config = dict(
    n_layer=9,
    d_model=448,
    n_experts=64,
    experts_per_token=6,
    d_expert=48,
    d_shared_expert=0,
    activation='swiglu',
    moe_layers=[0, 1, 2, 3, 4, 5, 6, 7, 8],
    router_score='softmax',
    normalize_top_k=True,
    routed_scale=1.0,
    balance_loss=0.0114,
    balance_bias=False,
    init_std_router=0.014,
    lr_router=0.000651,
    n_head=10,
    n_kv_head=5,
    head_dim=64,
    vocab_size=50257,
    norm='rmsnorm',
    norm_place='pre',
    norm_eps=1e-05,
    positions='rope',
    rope_base=10000.0,
    rope_fraction=1.0,
    qk_norm=False,
    attn_scale=0.125,
    tie_embeddings=True,
    parallel_block=False,
    init='uniform',
    init_std_qkv=0.0297,
    init_std_o=0.0369,
    init_std_up=0.0426,
    init_std_down=0.0426,
    optimizer='muon_hyperball',
    lr=0.00957,
    lr_mult_qkv=0.7,
    beta1=0.95,
    lr_head=0.00546,
    grad_clip=1.0,
    warmup_steps=200,
    schedule='wsd',
    decay_fraction=1.0,
    decay_shape='linear',
    final_lr_fraction=0.0,
    batch_tokens=131072,
    seq_len=1024,
    doc_mask=False,
    z_loss=1e-05,
    train_tokens=367600000,
    steps=2805,
    dataset='wikipedia_en',
)
Below are experts of layer 5 (counted from 0) of a mixture-of-experts language model. Rows are named router (the router's row for the expert), gate (a neuron's input weights, with its number), up (a neuron's input weights, with its number), down (a neuron's output weights, with its number) and show model dimensions 256-319. Each number is 500 + 50 x the weight over its row's rms, rounded and kept within 0 to 999. Numbers have three digits each.
After each expert's rows: "comes after" lists some tokens at least twice as common just before its tokens as in all text. This comes from a sample of Wikipedia text that the model never trained on. Tokens count by the router's weight.

# expert 55
router:440454496489441467495574481414453423486549497435454525470567435465529500518514460497508591543478462524470461490522530433504487570432575566499555564436467472447554393485450500524490459647480423
gate0:402458503563467578486464504536557494528539466366535507496477483390475500438500561465484416451492398497541551494543550448413492461510450522450557530486517438492532524537509547449522447535482461
up0:485441538546511464507537406545459544524391487497508533463474480457577488422486442436558531555477514402448470505457456447490548460585472496461577488511506577566482444566492504478471425409503552
down0:608479455515525443512499517526474559499437541624485544492492555468426406466479461499536478540435440461532467523512547556566573576467625529541536497433520602517473501478593576477556472450556458
gate1:486582507488477517439583463462473516367550443493588538424520445523440560476492477572510522540531498468451441559470493523434553496513530587497493445528504623327547592546545446422484552493513464
up1:458496416518369534488489526532417498454568504511470414537523489497588517496452634446569581592445496517569466556459507526477486443495449480544524580482529458509413484482535590531506469503516529
down1:478479441530502546497429605513474458509447483595408566516477491520494492529485485545555524528429470532404573556432487551487541585474450419413534397537591563459451447463524549522515450456468499
gate2:539481466466558483384492457514502521486462497471545393419535490491485614519426632549507501464598448511449493478527460428474461492404522429548550497531497496430454510423580523469545511512514510
up2:453491513456515543500485582536499550490528535588564522519528523503542467493526549524459495559546467534509492484510421578506544473484506399495529472536545521488495466433517511509496457528417474
down2:502512496487485537577527557500519509497442560551508452474524496519423601506493499498495505635481476466497462612490481540526470448579501445502591528486430516468573518558465519501492468548379425
gate3:538523475448555568489546494511593487507401473490611573561500478504491491462549446502412494665502481480491530574562446541570520547564556521510426481564553455409566444511445421514488548528488515
up3:505464561503481457549541505483513573481514499466486424509536502456504504529504564528512551433421574465445525462463426529485376474390420475484523521584441497494462441431576518510504461507452564
down3:488395539412559450437582484478437514431481505502438482440411530512492547513547466582561537391557484497469425565490576473430534488458463503505579534477476486546509552604479518503498421430443500
comes after: " of", " a", " is", " to", " as", " and"

# expert 39
router:486573500550458551427519537407495427509515495545462475482597459459533460551522402565561594635499454488538493484520449452486502627492504509409530566443485458510510413495498568535473491549464507
gate0:538519483473538529597476508503500529579445506530517471609469382488511509525524522480606436566486587447423529492563549559568388492440522505460466474567472495575419528520562555534505427477524446
up0:596609522444499473511500510447466446492565605497637544539531415593497472473485545448421488500579557472506430518521519494596472557568441414467563436453550517507519511623492522523522477450475618
down0:529574584486460462399520587489523481515462501451519505544571458543439524433520566505515471448535501533435537437525405578516446379469563539608420497514459439538513514493434468453533568495545534
gate1:450543460444505463429531507408498619519421528534509510495462506478440454539558424491465542532557472517607415515496424458496487529533540493477494522520493606580569522528506492465526526514462559
up1:504477524561535554452540552550488509466472465492474502434477467506464579428449440439582600543537476554479524514502434495514451509478437620496500521434414473486552482542497377545436529513492328
down1:447550555532514550408445478422469444511433539511575450442524498424488529568525516529596525532473548534520465464433515537560511356489497537437348489479474560497530529493608453523568515509560484
gate2:529508522489549507529629503450464412463483554381543498411420519454435508478563556529542530556446580523516422523432486517521641406465522462559462585505487441429470450476450430528457509487524505
up2:447528525475436624543499576493560580551548537512505476483552448552497479497517426521502509479578527394498508509482425522513452557512520571539539489445470403557533502572520522468505486571451541
down2:423560443461506518521529471541569541532530551561482544452465536522517462607517489469478562528535453493418546477563465477527516484400515492527487522537527526484501486539400547456481401486365567
gate3:501494533480552443493475565639505490506588526529501507430500494479530549478486486413532444485491534556522487537562433492430521484452466488491426522423427502564504484487554457469476479523562506
up3:549504510556505465502470564450499496558447391547530452635486553571587533503509534525541415501419538503402504461426498471485555493432414552575548517483426496489472522537514480549515583440456555
down3:538458539550469507555511367414511448490526486415516419478535564463458514545520569488530530460414485470537516516566538564475516528505494487462467532485530521562506398484498530573609533485466484
comes after: " of", " the", " in", " to", " a", " with"

# expert 20
router:503511481552450534546538529558456425547436450389547443522508486499533564546541557549526470582497594477500541469504509562502529501453536460504476530590522462417445477383440538509513611510559463
gate0:500472494563520580422534530505368419429503456516431523413521525494466535437557470542511510550513521473319570508442484415533555524499476468587421571411458489572534454588508470507443458434515448
up0:576468521537474494465403490499518586486546459583561501524397448540573582668595404429486522340409418520435478512462509529481530504432537441548518553537498367583472485462566556509440433443526518
down0:618426485558427516523462473425526472588486560457559446534510462514478497496497493458516545545524528537477507498477567536601524451524466488477469505549495517488478377569530460495510488530528522
gate1:567392532393529493507459480521498527554517524427537533465496553416497476506458479476529406571459526506463544495554544419466514445546462592622428500455516622467544507472473483455502468509470505
up1:497421343533504526533468608610477489537561445488490430542584472539559495552465537562550731600481535499460592498496544442575458481441485476485567521583590553555575479405549475544439534562461606
down1:503494403610534452456453539512578540542552433470617415500460558514483438477460551508422560510572479493524493561492537603509520377496487506473515529477440428492401552429521425442515526471520533
gate2:474543636450495480416489527476403488355526542447503535519466478552543493529509447578649516583516579473442470505559486520493485532524540487523524478513546500470420555631510515537551387472472506
up2:557465485532503548443486502517514524636482560412359521537566548508388521501536539533391503542555510522582447496484544457532489570490469541478422521604496439577505494472530470552543480543458512
down2:468581497561496589557568489441603544429437501500591473478435507418559530532428515483510513456622550558522568456465475558519523455536427472519499512464470528499546476481507557516504588420541479
gate3:518356554526473403498417505502545557496450523487513563445478545490579513516461515484430532534522427564425536455569446517510594508469564501477453547515480464583495463428465393465486473589461403
up3:464482452562486517459559584526537584378496463560575507454432492513426499461397447481543537493580554538446479505432446428481443385528479512532540580457529523493441485596535441574448510505455475
down3:461478542475482569597597520523475569469496429544545479496501547507526551598504572537450563550431490604545428488522503445573515456588475403511490487542510521524516462494497506512462502466488461
comes after: " the", " a", " The", "The", " his", "'s"

# expert 28
router:432500473509589561549539544469498522600460409473524503587557569483494553495481456486421486572467510499511507452449466479485477537539490455498473504600538363399489587421466574526515580513490428
gate0:534554472436585498490496563480559486455439551468426488424547480510496571545493482500551517496455479558443573415497497600442522523542501507564545423512493455545514568592481577503525443495546513
up0:546468503462525599531553496612406536458495452579547589510495507473486547501534493521449525444587512460416443575507509465516511457528577349582462469459392564453551591454520462510548503532597538
down0:519486536410491462403510445529512545451492422508392544500531502530507494521457474527510480525555510533511514535453506497474478543485522470472517532481495465533469472464504540526502452527464458
gate1:485513421497558524498528463522501503481488497570509497504515574433461500450442522509483434447436430529554547499545511447538506515488518499552578456436447464506468507518585502520463545507515442
up1:534576482549482436519433542545551502479435466496530533454410592417490507564389475485522588496548536401554495513469469506468497453437432486604484487507521563538480447482466546442468421450511436
down1:398559598428495428464511484497455610595458491507532541463538549478438481465538516416656610495505444582534512523564523486536462522505491502494481596481537429539529557385455535459493485503565547
gate2:435498508434446439450421440445525519483577475534624453419474469485435459544521465451460507513483426485474489458547378564520509497510461562491581437448396542530488469613435574460518540479432579
up2:454439498414450461487455442519498491488450466447453469513519495512453454498574539501611514522472453507457449502446405471503501502489495574512502554483551601466498480468457510454515454588484546
down2:557457642574438472555552511510632436466531449463574483515464384492413553516561528483501548398462599555538448490525515438462491399566437425466547449545515508417466547535539505468499474542576550
gate3:559493471457621481462492474535541513562440405458390504531570570550542473498486468517462582582502505507536440455461490540424417408487532511515470512567494475498572492450421522450560518469519551
up3:500603503528460494430526467559508454559437568540576535487529522480574463577447583470515488632470498486515546577468503534486497590547477488629567515580470577460509558499421535472426489535509503
down3:524530494423451479417571425504480513475510543530498574431520394462524565471414608582467479483577445510446475468527554480564515539463504527522573488521453350494470418466532373567482443524528524
comes after: " a", " the", " his", " an", "'s", " their"

# expert 0
router:549499464569438492513457461457525483578591571475535464483507446530487538538599480448457386406560556547458488424571487418509480481483527504491547537541516600405444519490542531447534459521565594
gate0:516506505481529476479572481604501444532420410437534511478480487465440511530634500428437412410482496493515414462534495511516451513497487497448491498491536564492500548511486499462513421465489532
up0:461480387558471489467494525575481477486440559588501499565442373489504425471491410470540530420506395494495528471519447553476543571534465406539461442643511524549506508598493529603473507504523431
down0:483548557570536440557518518571461475546582548507565481529535546609559618536502426498505562415478438544577474414444508535478532481493488447500422566514404533397534482424530516573497541395499440
gate1:542494374493545541548542522503518479448400521499515514560542552487525486504580497585374499474515579485475486568385525515439506491509569436549512466492432484462452554444517474510506542491520477
up1:499559406508522603556458515579496532383499505523470553476546529521538468549501490457466542461586350477453527533498511489538460512485476510452469470427492478555538471576554530481531514555593378
down1:547467480537455537494511517568540508491482452438519498475570586576495468499481588417420610480490497536434507470481544502451544514456498466424500494412447462563448488444486465518436548469525512
gate2:513490497463437461458506485495453542527520483530548455504540483421467619589566600522414504395502489484532543469501473505506472522523453545537517513510519543427530549435505496623490489559523545
up2:498496529421536443466470503454532510564464534467533425533529537453567402565530522413493490552496560536446525476456518484515472427499450478452426571527493501443488505503473550482422545450547574
down2:433528560390481521441366492474533537504449442499589525562521524542570565510506557568433467526546569534488542538430526456499475551471605574523448455518518567584473430526391495546498471492551511
gate3:490580509526543578433565492501440541473540464501473430413444516503415512550564502423450486475565509632511556515507474528467399442476520611541544425422546560553439523478389520474555582402490523
up3:526465526533434500470435626550491600504527533487577476520539581481537485480490574501508479620585570486499528484462445476576580514555485559458589527613507588471491541536405515538529571476477438
down3:447419521457553493490501589482526483510527467535531471572545496398519505502623500526555382534587470537410476474505447496481532588511540522487564442557516567457480545452486561502410548500519675
comes after: " ", " |", ".", "–", "0", ";"

# expert 53
router:559383462521574467530538503461574594518574562469563417491534535490420422387447498427409467450483491514468472497547501432598499485510500470511430553434511527501492403477414554487575479459539532
gate0:456479459548479515534536362554514522455481556587484476516454543633489574435477413532476492515524422473486644463495495453472555482491547531534511499512538529527547539492488383573502483494595578
up0:437531547523487614542512491508496465496449458423357568432550514432469553434534552460469547523482538405487453529588577495509485429495591474518466541468489441513483530498466569516546458487507548
down0:564513497553413432438466524541483590531416397449419568514535483571432461544507494567448490391465470526521456533412497572496429492508542486449489544492441497502516485471500477483520419418468555
gate1:459497498483517496486495481481481490589386536492601578562442523513501396489538455609396393500496478510506441505403455420522504539497486557448529511479514589441499402480452550495538516506593538
up1:468590515509522579488487577611520432377495388576473464471539540582505528452536458484545487515413341577498466417430507518535493493506470482507403469483521571489578505497499483493511414537543426
down1:542478402452462458456506600458500474397538503548475491517510491495521484438577410520537570428483474561421551570474438498506497514497513386542509494470447496534494492589473570525454517511595593
gate2:468498504467531540627495440547425444495437390467512525492493556483528565525504446511514547435476452438472567512471485524407481443538587435431585568498535403533508477458455541513574531547532489
up2:527560482602447638467477487384449484520450412554457518520491512570555455448488591517425441569553427549527493506460549409545415588430564476445487584583496544630532424522531464504454525522502474
down2:542614521477475462527529486409519579507478529437485521453526504494493416536523517445576583558492515467502455529435582442464444477491482515544487471500572574425507579511529476554455524474486505
gate3:429394535456527510503526539483506522441561386468560494537511517490561476457382568463510438527489460489531478445524557542477508432531464562495569489484442545446466547514490517418412505533531565
up3:509475472465495462550466525478444536571541488496511407405422465508499516563500545546542560500516490447429441482435476558482554488521465559509562465493494431449435505522636555430446473490561572
down3:474554510483590502419525470538494526500535444366505533466515478421460533523443439506506399456518416450427441476494507496517480490441435598499473519573516477425446486502564506536484448527540454
comes after: " ", " |", " (", ".", "–", ";"